Experts of a small language model: vocabulary 32768.
Below are experts of layer 2 (counted from 0) of a mixture-of-experts language model. Rows are named router (the router's row for the expert), gate (a neuron's input weights, with its number), up (a neuron's input weights, with its number), down (a neuron's output weights, with its number) and show model dimensions 0-127. Each number is 128 + 24 x the weight over its row's rms, rounded and kept within 0 to 255. Numbers have three digits each.
Before each expert's rows: "gets" lists some tokens that make up at least twice as much of what it gets as of all text; "comes after" lists some tokens at least twice as common just before its tokens as in all text. This comes from a sample of Wikipedia text that the model never trained on. Tokens count by the router's weight.

# expert 0
gets: "-", "–", "0 ", "1", "201", "0"
comes after: "| ", "–", "201", ".", "(", ","
router:119112164105147151126139153098114109143131106178171139100131153159099116151111139106141121157124138118133133118116096115119101148162102109141135142098125178135123148152112170090130112134188098166124134145134182147118110113116151124146174165180155107143186117151092103109135110128124067160073104155147125131099128146141191126149103105095147133164121159115132103180181145100167123162145
gate0:123169184114122127126159116112120123130156126122144166162110154143143101133145136106108142069111060162099105178138122112115108140129135162111129106120167135110130126097117131130144145149131135092105110125151138127164167071081154130125123082083124140162165133154150133121076196087146119152071167080153099114116111123121146157153121125125103124111135158164100115130131112111111128133070
up0:109120133109102131144124073127114077172075125119143156083113137164096139100174150099135135119124139168129109153118128080082113149109173106077135114122117123158120119129145187090090074159136147148143109132125130129116160109114123117143133119136107117113148158129148132121082135086162123104126106088129102153154161172096121142143119141115076154080155158163150124097140149082110156152170
down0:142143132111134138105154097148135120141077116092122163123131147088077082156184071097130097149116141142128139156100143093131090110124156128148116117117133133146133152136143088140115112142145150128110117156104133162143119129142149094098113146114117105136182123125123125126134125137110061129105099135151104182107132092139109110156126155109083183099135143125121091099114137112111119082155
gate1:138078159111114104132119155106104135163121122127125144143143091143140129141129135082138124100139138144145094119134116116132121137085097132149153103127107117147080175100125121159124160147075166119160103123097128179145126161126136089132127124114137074136084121120101129092090143193159142146129084161121136122149134172108163126176170118157148113107085131165160146117134165151121122119133
up1:156109154175144151169123086133187150117148077147071114204124072177107085126134123109152112136155098135143164153141129143100132151113145121160133118139129152144113153151124110127142122148113154108122076108120147141152124168159124113139143156137112090126116127154131083142134110107135081104117078148132097152136150147138099108158139127138134141106125124159149179069131151146114152108131
down1:127104118145123102105167138132118127123122143134114142101152097092134136086137078145098126132120111132102139110136133175112112144101102167171161109132135140138120130146162139107121113067122145144049147102197123098100083115144124099104107108137121168138103124154164128112169127091113143169167073153171103105153119119119159116180125107139196157139160110082126165079148150135112127155156
gate2:130090126130108090140067139104123092126076123146144130124112131123139089107108149169168160134134112120173109127127119110141091136154145095167139124101135135129125163183126124150164140134132113111163108137155101147115141145125099127190123152099094115150104153163091114130144118131167157164134123170084154174113190150122116169126130113105125141154154159109116105151163147115172103188169
up2:105138112072142131161162112149110145129115139113129092090098158133136075131086107170123082121156121139125129067118151139100142113124121115101117126125119108119171089112116121154102111107132133189092146124093131138077101180121132119090129171164123177116164153168145136089096156138131112147134139141150117082111107127171141092136069145121123133168125120122175117134116103148149162138161
down2:133109151096152114145184123117161109115137115134119101157092125117116121148128150130093147141154149137125124137112125119145136123138074085155143063135118094126112133117082129144152119135153161111097151128118103130127136125135066146171105146138092119149088158112108144119118121144127150119099153121074158114102147139151131097126079118115142122172100153115128131161129141150133121123103
gate3:111134136145126149116144112132104164123118137151103084117165131126120114165154144124129118142152176119123177120105139124119090109147150131109111142137102129135182191132120122059171117106170098098138080139147182171103132142151121121127170069146137133138117096139113140098114090142149137168142090080155119110098131157120143129162104155120163107175153138132123064139081131123142127098087
up3:099106133165142143132144128128120112106119133148152110112132090147127107145131124127164149111122131132097123140116165099138091176162156099130120121133152100095102115118112131095106147154182114136094083079152137185192103122110086157106130163140094100107135111141138118080135137129168172146121145144131092121146120135154141097121132112152130133166137152108144134115127118124129115101151
down3:092128079105099145161096158096107132138121160162099131075139117143119150136099135162120121144087123121129135133135149141146111143154134118121106137131102122156095174156107148189123175100114116143151107091134101134135134121118109133109115105151164118141137154136124133145148153160113143158131126154112130153148128153165122167145138164138118086130173110124107143109120165169135112161100
gate4:106062108139131126156175146128211122167121123148167118103119110140147100131127122120084123105093136109143140073114134123153101124135124140144148136135120144144109115138121138113140136132148132096153103169136087157124142140142117146127139073097126133136117080159138126081132138145120131133140104082186128104108105121156107100138103144121124112146108136153105101146119142142138145123187
up4:087167129111149143099102098156134110073137123121112135128124134117117116166146097118189150128094144092112135164096105115120147134164117157169085158123130124065132139114086146116105106136140151131155101135099139105141116112126150123142120149124160135117167143154129082124147134182145143116133145127140149176099119099100144168121136121124187167078129184127126128132092150092128113154065
down4:143124122148104133115091135090102104107132115091133090116128106132146145110151140093142134116159135111112122112156151130081090170133102153161160128141107134148115145124107138101146158121089137135091172115169170147098121125127115094123145106140115128112107081133140146092128112142110104083171097141124121125079112171099132048121146122174143132100116090136085154157115113140147141127117
gate5:119075144127155122169170137107152143103124103097096143111154117112149140122078135124102129135130136141099153174176095135090161142141115125155162116090122126141091131135119147098113126128124120157105118082127114121134096125128148141187171113166115102130165136119112122160150106133148179092107137179112148130131112109123128103133071152111086139141159116139092129159113131136154147130144
up5:122149117178138105125161141175121098128105087106111124140073136137140118099176139111122156126119114075120123115134119121138101088126117144129114126119129126136143148150109136151148134115141112152105101138146119143121148175113113105172074122113132148155116164108128126146153090142146078135143102139129101109108117121128128131189137124100105065110165172171112141163117112148109137165106
down5:156175136115124104094137145163131117102133133124160092111100146144153161092182129123173145145126135090128118144177129135127130126120107127075097109148133115115098114096141160152130136124106115116104108119124080166131138132150154117149135104126130161123096133172072164099123181147155104159105104082145135132108094134109108141129145133120134079145112141104197123117125090124133123167119
gate6:082114082149114167105155106165114143138100144161125103154174132129161141139144141098136121149118138107135125169117111127128093144106142142146122134142147152123153115091151145092151136124115164147116132137116155158126135127115102113099100144069079143131163111168142137110070113117120138093127143126156143112109099141106135107116140156137142088154098109141118137131118119156158128137134
up6:137086098145114147111126102135128143153162134109152099121117109180127123182141113105156119086116128093101120161113133128133174161160153111153115133164146186150129145124104102100153134166143152148129107135111142093145130123124115091111144145086088133134083124143117125104083128120137137136165161168120128135132100110088108147153113133145134176131105113141145147103125110128128124094114
down6:087160115160120141128142143085127096150143094134073119152132109100127079153146094114126111140134132120141157146156114103122113106095082164155167164140167156105113110153157110127133106129142111128104123109123126106112112161158126172145135133198109088098148126175125158106134170073134155100167155105087119117131156109133122165142164158163129136139125138129139166135167086110174138100113
gate7:165134163173154142148139133131193125134137144123103185119132125122107134156096136108118107109131142119124127085119166144083126140099137103124099084102153166157100178101141160156115126099106125123129106164162117083131124106116142136152138153136155126100095105115148170097146135175108157186147101110128179102115112128122110125117114154114134122190108129159137143131127148112166109130160
up7:068151123112114159132153129159077132130127058140123112096125113098089148145157130148109158138115108081142092136141093112111138110172195165113170147133084123096141062135148120110138140138123151107113137120105120198109120144144108114112145076113113129150099100114111122140127118146130112135110121131142120159132125099141130153109156134116132125096102130123148117142132114187111137120120
down7:100116134135119093151124122106123140163158126184103105149131131092082136130140086115145119144087112091129113114150143132126156131142127129125134143124094093092090122145121095119103136133157100152128107110086160120088136165134081141092111121161119101150115116119069104131140113096182133140099116131140159105151116104124121117114131132104162153133096124100147088130129174141129134150187
gate8:148128107116095103115106164114142095119132118140102112157147153114129133115157158132126104120181134116130159149112127119132132147112135123085147135094108127162173124119133107114094101159149120129128143142116078091119132155145089109123136179119108145133189148151084093133091148129159150154108134116069128128142124106122126126125115137132121139147127125153102129140120127121076121141148
up8:095193136166176107131098166150147169154114111124144107117105117135119161174102156150126100120094145227108178142148144142142132161098155177133111162091141076101097119137107164074118108120121077136135172110162110133117160121112158123120142140112100102143081142103113147127118130126143131108079115129145093135121113105122116134148119095163130127113150166147147143102122099110126135119104
down8:129148154152124146148162107101139132123155105115108096118144115149120129141128120088107151131123112100135120139102146131117131127147122138142196166101130087124141103138078124088128103100147121097116153108100164077130144123120138139137148153081121132147117154130125143092112094143151148081124126129110112134121163151097122136151148147094098131129168148137085123110097172117141184141154
gate9:103122129122130120108142122140159129142093165138118146165108109142121092134139109135104093126107115119127105146147088131130129124134117115119134096124107124084132092144106165134176086145125122136118133126121114140099134128124147137103133084104148092164119135146169146148076126138131119161078110100133131095171123147122128157130138095113124086131142110122074151125163083144092102139099
up9:135136156149113170106131115094126141138119162096122135089146089100099185131110136126067161138153109128148045105150144111090106151156135127156117149147126108147058128103134122134148121110070181144157119140136103081146102154149121139077124144170122140119157111125148071135115102142132160136171143109101132137115122124174140149131113132149128138171117158170107126178135116080151139134138
down9:160092115097127129108138162112140114114152134089132184076125103160161134125138130109085126122121161176136125119095113095115142130170116116152154124118143150160181193129158117086143119156102121118144122135100143163133147119117119132114141108164158114097139117099122113050100142132130152101150095140110127119113207129149143121142106128154159155124126132138113146158117144123105153116123
gate10:202101120120109066090138116100108132112107119107117158140132134147134082091113093165129106115125133132150111105159109110123076124129092113142122115129121116148134155194137174169133122145165119125151109108136127199095124139176148119105110137134153109135104117130073139133131115177164102090118149157131137120159120161097102091154155113146161131144120165159118121139106103123126155149102
up10:122147153133109116082125094115112175089119104085144136113157101135121130127116152124109126136096182137131116129123116169154099128144084141170161147179096127196125139133146114182080161118206141130122117137146107138114111158181118112137152110130120124153167167168140149133154133151160122096160126108122075146146139133106119131137160130148153131148120139137134122141127109109158166118163
down10:135166137140142146078156101134090133133119125146145168107152131126137182126127144165124129140158103119124124134144157162119105090132126141138129090132143159118140123103140142138114109095124145124122116180140105110114153144201105115176110121110109167120067132156129134091138139139118093161104129124159158152127136104100099156114147119133114111154104140114133129118102102135108132126136

# expert 9
gets: "| ", "\n", "- ", ". ", "\n\n", "."
comes after: "\n", "|", " ", ".", ")", "0 "
router:106155076103122175117119082132137122154137123079113161139142144148126106146112181092146121113118134161132113127091135110150136143121128096135111121106124134121127136137124188119134134114098134147163159108182147155103113161138102153115137117134150111106114097182123119100099165162097113148094166078082105122099146133093138099151122147116176127200102157111102096124159133099144156137104
gate0:114105083118158128131138082140177150117117184126167113082158141135141135119115127140141154142169126111105153086115143152164100163132127111150122141137122118111113135114111138159128113138122129108137114103129170073133151174138116142114131130102144157129138096161104147086118166165128109095096118112153151140140126159122108143165148124101123126137131136141162153091144142151115139091141
up0:105096107166119120157132120158146144122123167134097093153146148110140143129160157150118144138128134141106108131123124138088162118197091124093133139067130134132114091108111151083124159086139112132144080087135098148092057140144173153129142127163188123098108149158118121120112116117069092140085135124094147138155118104168116127067141130155119094147117119143154115119135150115115151174152
down0:102100170107144101099135113077081141109120093090140121127134154116132142121117125132095098096097121155139168106133118133121114115118130120135152127187127123113137127159129133118175168146093089162120128144161172122173123174135142167101122122091096139118176112139127173125158093154132131093126138137144108153122094165082107131152106110127097127129136129143121131164094148143127119090121
gate1:088130135136109110119138090111121131104108161135099127100173142119104125119129134179131131128121135107111145141127143120141128153125070081112152133120147094097155086090108135125122125120105106134127140178156170108139126146133109101088115120105177132147124118162178143127138123134143116144170102123115134112104138175171135105085132117103154067099140073120128136129155127118143138090126
up1:129144130159075126136158147115105119126135150128122142110129126092136125158112150115094122066097160154131140118116124122153125154159109096168115141139133130171124116185113112151104123099097109128161120124129127133143098101091115127137120122127096126118115113093140131138128113142140136141107091133157112130119125142110134153070119099112153089103093138137098141101160130096105156150124
down1:133130095109194116131072124082139097111106119146145165155147148131137148153132136146112142177094150158124115133119102178156111087108143142140099117100089137148130155114153108146170126112093119193088144126137152130131090147110172080144117119160082135121098159103130114169113069153144147119132124135167114121162150107150125171127112104130078119106151168165156133127093106100082094093134
gate2:153146115123125149151123097165094151105154113128106088098126121149113158125129117161133176093134141086106063146107132154088139137110124157129160135135150131111159148179100140136141144103135161134172136159149112155133130152138124086056118139130118127149114112150119151096104148121155119132099169132147163112160117140117109161118152107150105079151124135159093146128150142103118128123087
up2:099151084095142162162112112167080159148141094098144142111118131120148141109130141128130126095175125162120100156131147125136159165109162142101145144144143117103110079143121129096179099108128103129149084140115103132136113124134117117098084121105053116132120115118100136124140106112167180124130150098114155075143116110086157156097143148082097123118098145108141107135143114142098133111088
down2:170134128119159101113160117137136105121126127131126130089159116138129137131160109135095117117137076116104162161127134094150114151143132126128133132114117094172119137121117133162169095092136097150147160133133138180127087127131114105167097152140133179138107158106128177105161139130147140130109118140106129155105094151091128098154146120137092112127178149110127119136151125175114139116116
gate3:101155096142149126091105097185121147123142105139140144178126111110107132083135165120158136128167103141126140137074074118186160179153136176094141099104132164128123149106116138103103147107140124155098115141121139129070189119132122154124114152121157127140126096152107105143173117137104139128122128139118098117160140130133101143165161129112132139087135149135109137125131098141102142106131
up3:150155136104115080137141095106103125143126129069117088126202180138116179108162088106154121106162136128120116155131124125157073106120130129107121149142128125106139127160128117127121142167114162108133180114109138079146127099101135141110124127136137102120141158132115135095160174115178097162108109100114142139115168126129110131155118121138168113152105147134156158111151135123149108116153
down3:146080083128148154164133160099160134098110160086095114138159159114109148133137119155139148105142145096142110127166116130143131100124129113099093106137123142126120146126098115123135123127162130127096088109096142074172134152103160140143108108142090120113172182127061134088111124133097090154134088128098116129081089115103139129065108127125084136115116136145125140137102148135087129104107
gate4:078157122151142103134107114123134099101154145100182153156127139069140104101127133094109105138146138164125168148121146165181111147133127100110132133151124100148111133101132146110114104091129116112123177129143119124104121126096135126129156085106113108141117198094122124158168130082135107143100151145158120154114147139140130105124115106120145164145127146171103122102141113108159141119096
up4:107149091116146133105135121105164129103114119119135155104119129097134091172139117097124114146127168173157173140130096153118133145115106096109096122125133096154131157142103106117110098123075126157183140102157132127115122133143120113166122080098108104137135126112172147143101117139147138112132150103123149152147115106126134120126134126104133137172166093162047125123131140163152167106120
down4:106131102085107134129129110135125134110130111153113079139157120133152163174127091090130159141128134085149138163143098099147113119162088151154127135112090142153108157109134124128106148148120120115154110119128116127142096137107106117123126090109133159154124100126130164126198122100117164130133107122115116173076154152071095122107121061081122112107144110147125153188103124111160113150149
gate5:150094161141084154109154122114136142142075128108165133134089139168082099105131153167124121127126057128118158119123192185124113135111081127112181159131137135134171133133073165115123157162094109124132133091172120132149097112109128101121120119107148123096095108126081115141107155101159140105123121152129120113124103106111119133133092093149158118135082154117169146118169144114146178144175
up5:126111090113117118155115150146108120147134161141122128153131134140165152130137101080126172127138163154148100085177109142137115134105158120144095104178131145133124126144145115144113119117143140169081144155141133157091134114105153111165147115134145122139172119083113137116133132146104177176158104142094123171157145103138122113123122118089103108125131076136106135132075129103129142136142
down5:147141121146127126129111146110157121122149108131089136109134134139136128111143103150107143134117145167115119143101143101143135131179106100114122141117102124110141106115128099130145108159115111086099112128132142139136118119121116153141123150162112135137131120195144123128146133184163116141146158150101081121135113153084129133139091169106095098136083114085081164124070108107093133090148
gate6:148129100091128115107149154164072098137136140143138111154134098091152145105126138134119157133156111121083117143143118120119177158115117120106111080095103131104155106158074183147146133112085171130092158120158111128124138137125135129085118113123107135121135127147110091108111128132109150126114146061152089121141131153115147125137127104078140124139132146149107098085152150153130122136153
up6:107096117144109139156128159087113159114106129106068155139114142151133097122128123129128150122099118127116112116128146122091132128091102112118141152129146135103140170120151030150149130146122130100105151138163073099128124122150115121143125127108125083126153129119146125164131070121145145130069130136115078127130114150134133100092134136158132166152152102143113170163139158124168085143152
down6:143141130117164146147123136156099115160159173146152145149144160147119123142144149124097124139121142146089094116133129119096109086114123149118092190151116126156099123151096167143110121134103106140142131091151149096112136094154121144139170138139110154121151141080168119158131088072155150138173136114137124144115137122167111123151186108108096146144147083097140160103148150139099105114123
gate7:139155127105133136161135104163150116107148099119116129077148146095119146129071166126135151138110151147116146112135152123127082131132139091122123112100120152122112169141119151136108127120122140094148164108137111144116118172107112174116187139149093163135126104122096100086127100121119126123136095111161163162157157147120087166091141132144119154136147133107079117096130106095133170124160
up7:189142123095147130129167126151104088146133132154131113108128107125118194115121144114137137145126179125104161121098123097114147135175117091114114136123125110081127134136119134099120100130124137124136111091110129151118122141126122149101172142154073127113132115101121123174146089131125144140130139088116149141143126122122141135157107142156129113159112168158127110089110122097170145109190
down7:095107137106132154155106108141094081138128096112114112082117139119117100148133122173124147136155139128157119114091117102110148121126147123140112141125149158109113143191156112102112131165147114138107149109098170115145157137081122117111165126119132152144104117122133132109089114116143124144141056112104132140144129103134148164075143096122145104116132177124152110098121136065163105173091
gate8:102117122135125150160110098190119145081115158092122098115153105171105147075180161079136148123098142155131145152101125114144123089156128139149117112135166170119086113100137117133121147159086138115116122158194119118088117151105149128100125124139127104117093105134104134121112151113131166136126133142110160099156129165108135168144097103167162150145137123115145137129148126137142158091123
up8:124169156147137133134105126109127135074126192164100108067129125113104098102117125077112143119101130138145065112142163112159114152108088120111162174080108111144112116130127107126099164116123128113091124109106122139093106126119114158128161099145108115166146102121116100117089118121131090118132132123120082094124139149144097142083121151152144118133133105122077120127124136108145129170150
down8:169167118158158166093102143131104089133162114106127147131135139130107136119151114166133109090124147122133120098118124133136195154158058118119122119128114143126149087103120087145123130155132149063159114092127105150094130136121109158124112091100084140117141104168176147160148178132170075137117127139168147151125118083064095136137132167125124116126098137137123115167155161123131129105157
gate9:127144103086139179153153113141135133099089095147123120094133103093088155162139094143084109149137121110103083118143104138126158148129122111116106094130109119123133102103117139110155114096147126130098149152139129075127122125131113137117127096106136143110132116146145110112120162124060150092146146086102106101111141125124097142098119109134156157111158106132160176108131126118101089087108
up9:133141143078142132152137094153127134122083128127131113086156161119104093135110104107099146108130109133122145128135133168105105092144119102121130141128174136133167084136145132169090143144102103112150150129116115124121129148093126109159138120167133137103116128142142117124134156169109106159115144121100105155117158134147126078133158123125114138157131126121154095161181156147112116127111
down9:154146138160130150095108152134155164134153159112187139141132132163094120126076143089136148152114115123121143147110152183137091157096125098115145108112124149104179121082117186119101074122123152128114139085124178071141152167097137139099133164127079133128107120146109155151165145137128124141135136133125094108139151109069158162150148123121123156115115083128111124102124165108125143098161
gate10:094165184128134151126176134078131172122146143112138110101113120128124085084086137151098142123142127168120133143095072129126128093108109110180124112104132145126162143144133172111141118161129124113143142087146108119100095146144120165143067140127124126136073169135156129106163141139110113135141138132119116146136174128154116142089131131107152115148106120151125091105122172113138114131143
up10:145151143106077119145150116113161140089155187110162111114114121109131141142094121171127093131097161117124164157170128138135182146086105131128122096121137151071161151148125140119143122116133153107102165150134099113154085129172087125137145072122129154129174140115155127149123138109145098165156103115140092157171128134126081140071152113139168182133128138152114111130094092124090107135169
down10:181102103082139126143121126129161141061129102112150111139095098119127149136161121133160124140138117128117097127137159124107106133088122101125119159125130158119104170131119124148101138116075117132134195151144143159168112118142125128165138080134124163149142157092125167138087132169137133106122086111127106085162100120155165098144116185132080112123198123105116125145091128106103117111135

# expert 4
gets: "the ", "a ", ": ", "The ", "s ", "his "
comes after: "of ", "in ", "'", "- ", ". ", "\n\n"
router:119091090118157130144113144128127105108117120135143077127117149132113122136142140112123136117136138099140120103126146098147122093109111131114139135117127160124139123142099152099085116173127141151103134184146114110143141110114139109175140144167150138087106150109092105111123105120108100191058083137158121120073168115112150105161176092154126123119106096096117090128134127069145160146166
gate0:137143137116115121123109141126094128131168119121115088092133117106125096157118108149133080140139081137145152138131123189181143149099131144136170122130106147177120159162147103121116139099116147101149136140120116110124154133080143127129081162108141132125092117124126142106161146132106177127114130108111130109111140157168133176146110115118106117143102161138138142185110119165141084148174
up0:088124136113164086164133146161117086150149143106091105113137114166140141151145123130178115133103129142142140140087110136101142126150138087080125156126121126112131123160112115136176142126116109147147134101149143153157094108110099112131139170121136135104111108149119188143132162152135137153116098137141130102133101134079100115115158131160100111098185107141150133093127134148157140098142
down0:167183098119121160102107125176196157127171116103087152152131144108080105128139131123135103167149101148135082174135148119153114097124140129151117101103150148123157138114136113111175130158106157149143123146162131137136179161134110087111102108104106141139126129143116084155142102159133152130095095136137137140122115132064152112117157100145133102140108106145144109086153131100139169136107
gate1:084122099135113088119124139169149149128131163118157136136154119138138169090118139136138087136152174094131102099121132127128110109132106142129133150140100078126125137175110182129125104131119162109108136172070095099126136118155116090157099092134126151145141114124146149169143116158134153157070100097122112129116119125108161088138116119147127110107113166099110103142122103154131133101139
up1:130160111103105148093122148117058132135113137136100147099142160123128190093090151137087102152096073140118146118104119172119185145141121131141114153112104106134145132125171111118136129101131121117157100147127158182177133192109130137154164113162117158121132098149124094128144141119155173124139141148142119122094145173145122145123152133143121121128132150135102139159117142135135161103130
down1:111074123123068138120097106116117100129149138125140187147106148175150130140114090138149148112149161149120114128119135113090117136137163108131162159145126159125099133102101123163082130140107107073128122117117145109092150160129133123139150128108133139160159164098119131117106119117103133110110093105104131121142108114128112128133151106091111141141081135101113140074154153133151159122137
gate2:102108136116173166136141087135155135160131147121119167102160094155127156122121146099147114131098135141104163134124170097161123118122101125151090119102126117178088151118151162111145133091172149094148148108146182096118168132131143125146142115154086106117119141130152133145117155114121111126154180086132110103150105097159110138130117099130145143111127110159127129101169089150129166100084
up2:085133153082120124063143136160102149104141079124074148150126099127158097124118142093082174120149122097148096114140104134159163142107120114141097126115142092169098102089108103128127137144099133149145151122097149144102132120137143130115122149158152114121115133159125149120094075158112118111130155126122130102155102127172123152118131133160122101129130109106121140160141121110091116130132
down2:133111107133121154087116111095161116128137129047096174114167122137158142114149163091102100124130106140141131113127158108143179117167113160117147109150178155148101105102143153138108164121101115162139114112116141142131108223135111138169068155107110121132133106170102117151100076144162120188133141134166124147093119059166103113125133150134144136165116134087172108147136150114147173138143
gate3:150141145182126128115130145148120079161102121121157155147150145096118136133125138146158126134117148085140148102137119128105147134088114137155101155122128158150097109144130123119143116104097116135113131142091113132126094141162149121130171139125105139110117135126097099133144082097144098148140119147124118162118170096076121121126137110135107126128130131153153155130138177103163148148095
up3:113139119120118148120125133060122158120151129156099121146124094114116139137113153143129126126164143133155101125142166112115166124094098130140140128126125136141079102103170130156135152121107135098118124135142129115162156123166107134170128134153123127127112099141144137141096124108148148069107142134133111112132129117118118127130165115091131125098130109121166149085100161107113092102115
down3:161149154161126156099143103113125173142136100120138122147117166112136106185130178137141140130129166154098127108169156139120060145104128151158164121107146131107106103136161093070136135148114114142099165127086083112079149139143116149134116141106139072141119099111151105108164151106097114119078182135109108114124150129155118115107105120117179127074148110089087101143103124128113133144108
gate4:139145161139145147153134131121163128133121107124159102117169106143120118087154127151099140135150104121106171096062172162141088111124149135096099134094139115093118111156135116107112117102126131143102189120131092108139085157182126153129163142130091112130117124094115112120139108120125054134128131141168124098102128106140143127144146100089157071118090154168106131115129094128124149171117
up4:130167106120126146122167124126162127170129128145137139113148103179186148098130168146104120109170129171121143152095146115174135151158158140113129113106145119123105153102104154091081130159125124149088157122141128106128153154112113134121088108076124111136110086132122150118136118132112120100121142120107137128120085106137115117147097108153139171129143139181145144130101157128112113113081
down4:099136078150158131146147085174162160135119141096127155116123099141111142132147161127116125120133079138098137110161130112137106152139136127131101103107128115119094102128094125157115137144133146137138128111152095119132092117117137106112141166101117132145096118124122118166126139117105123140167125182074115118135141167143126114141144104111131191143139119134109154137092111147137110129126
gate5:103139124114143140122131129108103131125120144146161105121144133139116099150121147114141067122168119124130083107152160080163156128114130096146142152101141136159142142117158148139155102099107080146076106150120120137158144120103116163148131125148117128092141121179129147128118083141127136147162086174127156166126144130130076109130126132106104110153113159147117135100118127096168135158159
up5:142079131079138153101159133140110093114122142080104136134110128126129136099145139113126111108139109116123147121176157165106077110149130105150103168184119113129132132123134098108149170124176108107164133092158109103124119130148134100148096124145146107159142095139088092165168128140141093143163132152167148118103138108112120143155104112148094117087079143139145098106116132143091098102136
down5:104145108138099125088172140120166137098171130111146092134113138145069130129136138161153117141096129150132127137132169161178102120136092136118125094138131131163126141108134139106134159091150128129152114112114127120132103124177129143102139137121165123178116180181120144133124123153072185069091147131158107111110129155165114111129106112173110164136105111112124136103130112093127156096165
gate6:131133135108167126145113124150127092117161108191145083144117119101132125100120162128084155138144099130109138099086120085154142099108149157099135152100151119131185175111106128129150115162125155114158160116137129096145144135117104156149146081132167087120089115116081104114080107159132145118104083101124106074116126126170145105119164132131123140115098146143121139121153115171146142133151
up6:109118126133126158100137118148138111097095110144110103130129117177151147117157103115156099105107140132113125146093113120123114121168132163102160164082134148116133125098117147137140124138116108087137145101134181129126095178170088118091149121173106110119138110123138098106111080114123134113132139139104138120132129125189135100115121144113132108165139137111153135118121110149124164101107
down6:116162149127155117141155135126130100149104120100127105122139153156130132174181129137125117104102142141139147072102117140111124098113106161125113135128138128101132094124163114130136140136132136121150103137100089123124097139150144167100166115104106151171128149133158137134129144117104141140143181081060123116144146103145102110107147154146108124165182149112123142148133148156155147162151
gate7:098124104114107187105142065091113107098163153117141111149137126108120094123126136111124140135073124160149144116133118130105107122188113131098155139144155091145128164137138093122077114129119110161124124132105131164159130160101130125157117121081121117108139105129113116127123132154126116179098103124090136130121151140072150152108137148127123093135113149097152121118122137121134095148131
up7:145147121106149109115103149120153127120129146122184164134116137125130116134149142129120142142108127087166125087147151068128098148171084132136180132157135072147185179156113080110159119161125149123170153151104126150124112104118099125156154142130128133148126127139121102176145181149131146148112124116153152130177151170140136132136100144124143147128167153127141181113100136157142110120155
down7:105157115146123127124103115139184164174109149122104090095177144155124133168131115090128111106156121132149109111136139111113123109131094097137145111151074111125141158138104148114164152134117089178108083087127108142068157135091095151147141099137142127141093111132135154128148174109118135137135132111127141110138148181082059113109168155125143108143126134129134184123112165151163113132093
gate8:124111147141156130118129154164151103139150150123148150116106099126122110135179114124095163116128155110121113149141134118157111162091134123099077088133130088101139149156147150135088072110155122180118156138165169070131106076093161129118179106131136132126074157116105123124116140134134125130129110163139152141112112115129138139126127121171120138155146114200145127160110156116166139117141
up8:139109136142099107158104109122150103121121126156152123110127153142099142134093179129166170152115083146155170106087135118109124115169129138134168162095138117100124092095144120109114144165129116095127149142130087136099109117123174087112172121118135141100150149115117110089122117116143136170109135101121126120158131175123148134128129156121105147187109149103123134140145122107126125171143
down8:107127125115137116141097131071108136087144110134101104114117116104204099128122141093151157142103167129110088171151142090128116137188149091101134126137129119149124120125100122114094132092141115141132129126074107108124106133136115088121095109135106106134138170132167121134152138142123143091094103150151100112116107108154144112092124159130119127114169135084094144148100110076127093142169
gate9:097116166145159091140118146098164137128128150116131093122101152137094124118166104143143158123140120125099161134117131138133091085097108083109189095137105066094125139142078107160107107099087130147121109134141118102121170064110151123162116157139134112151083096114154104137159058149109115140143150113118157149071099130120135102143141103100136081098126125119119156082140148162116114148105
up9:121140121113160094126129116128094140110092114119139120147128147131145092064159090176155112147093143162128145171120137152169146117115154177117121144125158128130130165140090132122102106113136160142102082146133097095154101138087159102114119156133138095140091105089127159110141128120139127136121115120142158124127121113149130094132089116157105112127127093108087105039130129112105129138141
down9:102130087105142132142116129138122144161118130142095113129162154121072154129117182094122144126109093080118156093124097157173121107125120153118134124111101140144164171147131111127166182097126113103161126139107150142115141156151161108157123111129171123132118151137127070172144119147165149151150106136131137138101108118158127106117120114118116139109178129132122095108105116121075094137116
gate10:134129096145114154147137142123130124151108122119130119114136152110156087148090123131099123124125145100150163117119160145110133121116110139159151140131117159160156131173118140112119115171128143081130144140149103147150152166134108107123166116137150180093120141072126085161147101113112121130138100160166109182116138107161150110109190100140122162137099154169163084142137102093099121118127
up10:083144138173108129114164134112117119120112163114142181121135165122143148150106064129118089143081114076117145172079137103152107120151153154133105175090136145136134085108160121137118128152120118098140132136114150142125125125144120135140118118148155114127152100087108126129189112167117130186145182094082159172118148101078145129143111131129129134099114147105167116111133157117116123115082
down10:201112171118131118107117162152140110110109127156103111164117127105114115133172134074150125125108111100122146131088118131113126119118143116111143126078131140136114121150135110094148129139132126142142143093111152109151156121134163098165157104107137092121113116130173171151142112121133120150110104114176152106119121128101112100136125145163118173134125124082140105088090168155150163130140